{
  "n_experts": 80,
  "router_score": "softmax",
  "routed_scale": 1.41,
  "norm_place": "pre",
  "init_std_qkv": 0.07,
  "init_std_o": 0.0,
  "init_std_up": 0.07,
  "warmup_steps": 200,
  "decay_shape": "linear"
}
Below are experts of layer 6 (counted from 0) of a mixture-of-experts language model. Rows are named router (the router's row for the expert), gate (a neuron's input weights, with its number), up (a neuron's input weights, with its number), down (a neuron's output weights, with its number) and show model dimensions 0-127. Each number is 500 + 50 x the weight over its row's rms, rounded and kept within 0 to 999. Numbers have three digits each.
After each expert's rows: "gets" lists some tokens that make up at least twice as much of what it gets as of all text; "raises" lists some tokens whose logits its average output raises strongly, later layers aside. This comes from a sample of Wikipedia text that the model never trained on. Tokens count by the router's weight.

# expert 26
router:474481473517446462430430473563554553470576538480517396432472480548493648439416546534524447534574552420449548539482498433487496518518505571470473546503551525526448489586541543494479517510446536498484491516515455543425497431421535414489515504550433481418543476605516416488455468422434446492511499489503524550586486608495516506514571553530462633440497468557507483550404587524467442508463
gate0:538511493546541555499528514471470465454539580508543483532534430555530588468470613438508502425552506551506515486542446456466506468509520491389463543582626564580534583505452544480651490622509523458529423476468479545474427515512447437422497511522480370485485526506502508545459444503487491481583586517568479488511423470590530469502558508484507480467509526410495556585546530465505413430523
up0:429573482541498400422517467537525426579451480419549476494493549607496512536465533610471522424530490540461477530500485495489467524481542506427411482387503523578530509629552527445539467560465510441488451508570583475506417473499478405472511451563548514423464515554487461540461486484453517467502480442499509456518441487476386333437422490541567449439470515480528514522451532532565501548515
down0:472543473502530526467446437476511558508502444413601566487433552550455469556553452506524497454490527492545507530441402525488408563468579512482526486448525518494454475523475433576517489463445581543524439415524452598507476532434559498552571442550458463498557434467485431533511556494572503578431441436513569354433538547467453474426446459500498391463512505510582447528555450473532518549401
gets: "C", "c", "Col", "col", "Ph", "more "
raises: "ateg", "rown ", "ities ", "level"

# expert 78
router:502620519410473568441485505527551564470510539571505498357448399504443501527469553509375518595574460502515517438533506467377514477544581516494585500566480482454483487472559461543562475529514431552528429452530417563507506476523460483523582516503516505455529476546542491538439475444429447521596497494438516517582551552544475590381567518505512592483481440513483556537451526525516484505487
gate2:477442535551454440472584548512465395457501423469524507437426491557493480575530526568501491516479522534423486466462538542379544509472470508597464455507453453472476491538633556555478432479449457509568433503477470529430539519479557455520550551494605517448416551537487541508458416508456494551440509438467597500571474575487536534527494507564429631451513558500488543417408485468557551531446
up2:524539560404568503541382445597525588562527576503592550520465511432521410419575373551571510550511483452517505512440455539574598526531516432504492457509533505484469468481447505445553429576507515508480476436555480548429547454527487549425440508612531542445505458500535511526468471483499506544523532516514491474506410548504415464491538399495457500630532522473465477525499585435509495559474
down2:504506516512467448612540443434586523509480533476556477508532554529493468489475509398457380557452480483407453467520465553494500542531474533371367471468416542578475502525517527539560445486550562477513480414480577568604447592509425535558464481563466515460489441578422579530438457462512532483545484473543503522561486546516534474495416549429448522502461470505576518550507429517520400530522
gets: "on", "em", "om", "um", "inter", "ay"
raises: "-", ", ", ". ", ".", "; ", "s"

# expert 64
router:625510514468527516489490536549599550428646511462565411420451499500485586452496489438397432479506538513535552517501516424485461573562594556450478508512508548522424556472572513491588441459445613468537509563548481563457469441469547453584534515565436438477568427541517438473464524463500434494487520465422503526550488479532512484521524528521418534428500499491446454528381490528498493457466
gate2:566448604512499556553406437504504583484407506445491410483420531506507514466485463463443494527568509547451537556478513517532447556502545539580435529460517550542427541490490532512462558464428564448443562531410504470486464459556491415511526499569448379391455512569350457454490522471493578520484540485477395472494473521626472445559409522503510488493535455507482526519473488494412526521460
up2:576515454462533514433520523465464515541441375550427428514609592509584495495427419549407470437528445567448523469525546460550535584446532497558475527385431547536466458489546552502588493531497588488385474523439417491477599495534474534570478511548543489483539524538472484542487437554489564535473479505462526459567523405463449443482541512407571454489540483490535488533476458491526552478584
down2:482488463477527419541567506515470524463530510574535475532439516514505575496487482434443516514504534599502478490536586599494482453478404487485550482507491522448548567567397547465535484537490462572501487519597532531481478617379467542529479533536519560473494356486593504408474424474501488452608460512535575507550483506466435434469476517417431455466485448447498499521519476605501465433372
gets: "0", "5", "4", "9", "2", "6"
raises: "–", ", ", "/", "-", ". ", "."

# expert 8
router:537472506445408469471503446524487508467555626506452411414496505574475580490479541461480445454564557452538558526584508446443567531594496564500497407481416481546376489468486489480574402541445528432541502511523432560496421420476526477530515509543454474441504530484500468551508473423399491524535470446515492503606573534546469524446530552495459513366507501466450508591493558415508507480488
gate0:562485449520515462540447403474462506441463561419463549507521456462534500514509495502419482497479402516460528561568488484430536488499528557487592574441519576419467490537418520512531454483529504480477511561584548452550565509530552484566451485581493502507564395567480439571412615528498492423435490478464465494471565499446474528473442575391633538370499506436516507518458443541473515519561
up0:562535534468469483494459417373552471515465593518517487456487486481567547529492455413380536462523467515481631536498491538496454504531364483454531516540378501579450437475530500506498465462500520557503482460549523465470483502414487470424513451518503508393577507496408484443504567467499537493521489533396438554451542456490423548575409496491516579424504553532493476517581428585445501521555
down0:623409524515455500457477443436503495505486580431553459419457466468486452472428525507492529477517469547520552508476392512575498520515518589382479438570453423492485517508464470449515599455490543546496507480477433470499482502398508444558549482549415486486536486454506446475475421589556457502493476475481488524437570441511484518434465463504469488500529588527506528444603457603528396449349
gets: ". ", "\n\n", "\"", "\n", "). ", "\". "
raises: "In ", "The ", "B", "Th"

# expert 19
router:570535542498430615434417536474532596512533538414478518446421502506440561482493551496463500624512501494503518531516564492454494395527484581512521432492519529543421568446555480459492515582509518531495446484548464570450443489533599409501481486464548503439584448561459504558455508513529400533503538462453536572486504500473509537433600560533465583406505525526429473552377495441552538517533
gate0:484483471597521604483500481431428606445510559444553497543486636495531495503508480483489475603456515511477502528452597532460523446525455521453514462494448426464505528506424430526441502576518446500454598454470503548550445447508506431513479524456449493512555583522550495565483470480365472544501586437449502509559434512595486507457463474503446470425427532546409470463485469501568554491638
up0:481494410450477506464552537548528482551499510416506617482503485546534562547506464560477357503378506525476518545521484453442583569551546542497558536535611498518589508469517451412588450545477501523534483479496615579542473560483573515546494478601465518447472537487455447598459487471511490479514445455591521410434475503480531497511450456426592496617523463482508547498455509501476447567534
down0:434528498494467470553582470562487510500515633535578487498489437482474442470433532445536474566582497554583414432607560511521447512513484490514537410498541460469401454543447441380421475540495557521574565545521408509520513498493535574483460497479509504481504510543598547441439413472499462503502476563497585474487521555457503472448596550550505529482397537584454600497456482471559487440481
gets: "th", "g", "og", "and", "ph", "av"
raises: "i", "y ", "ies", "ies ", "y", "er"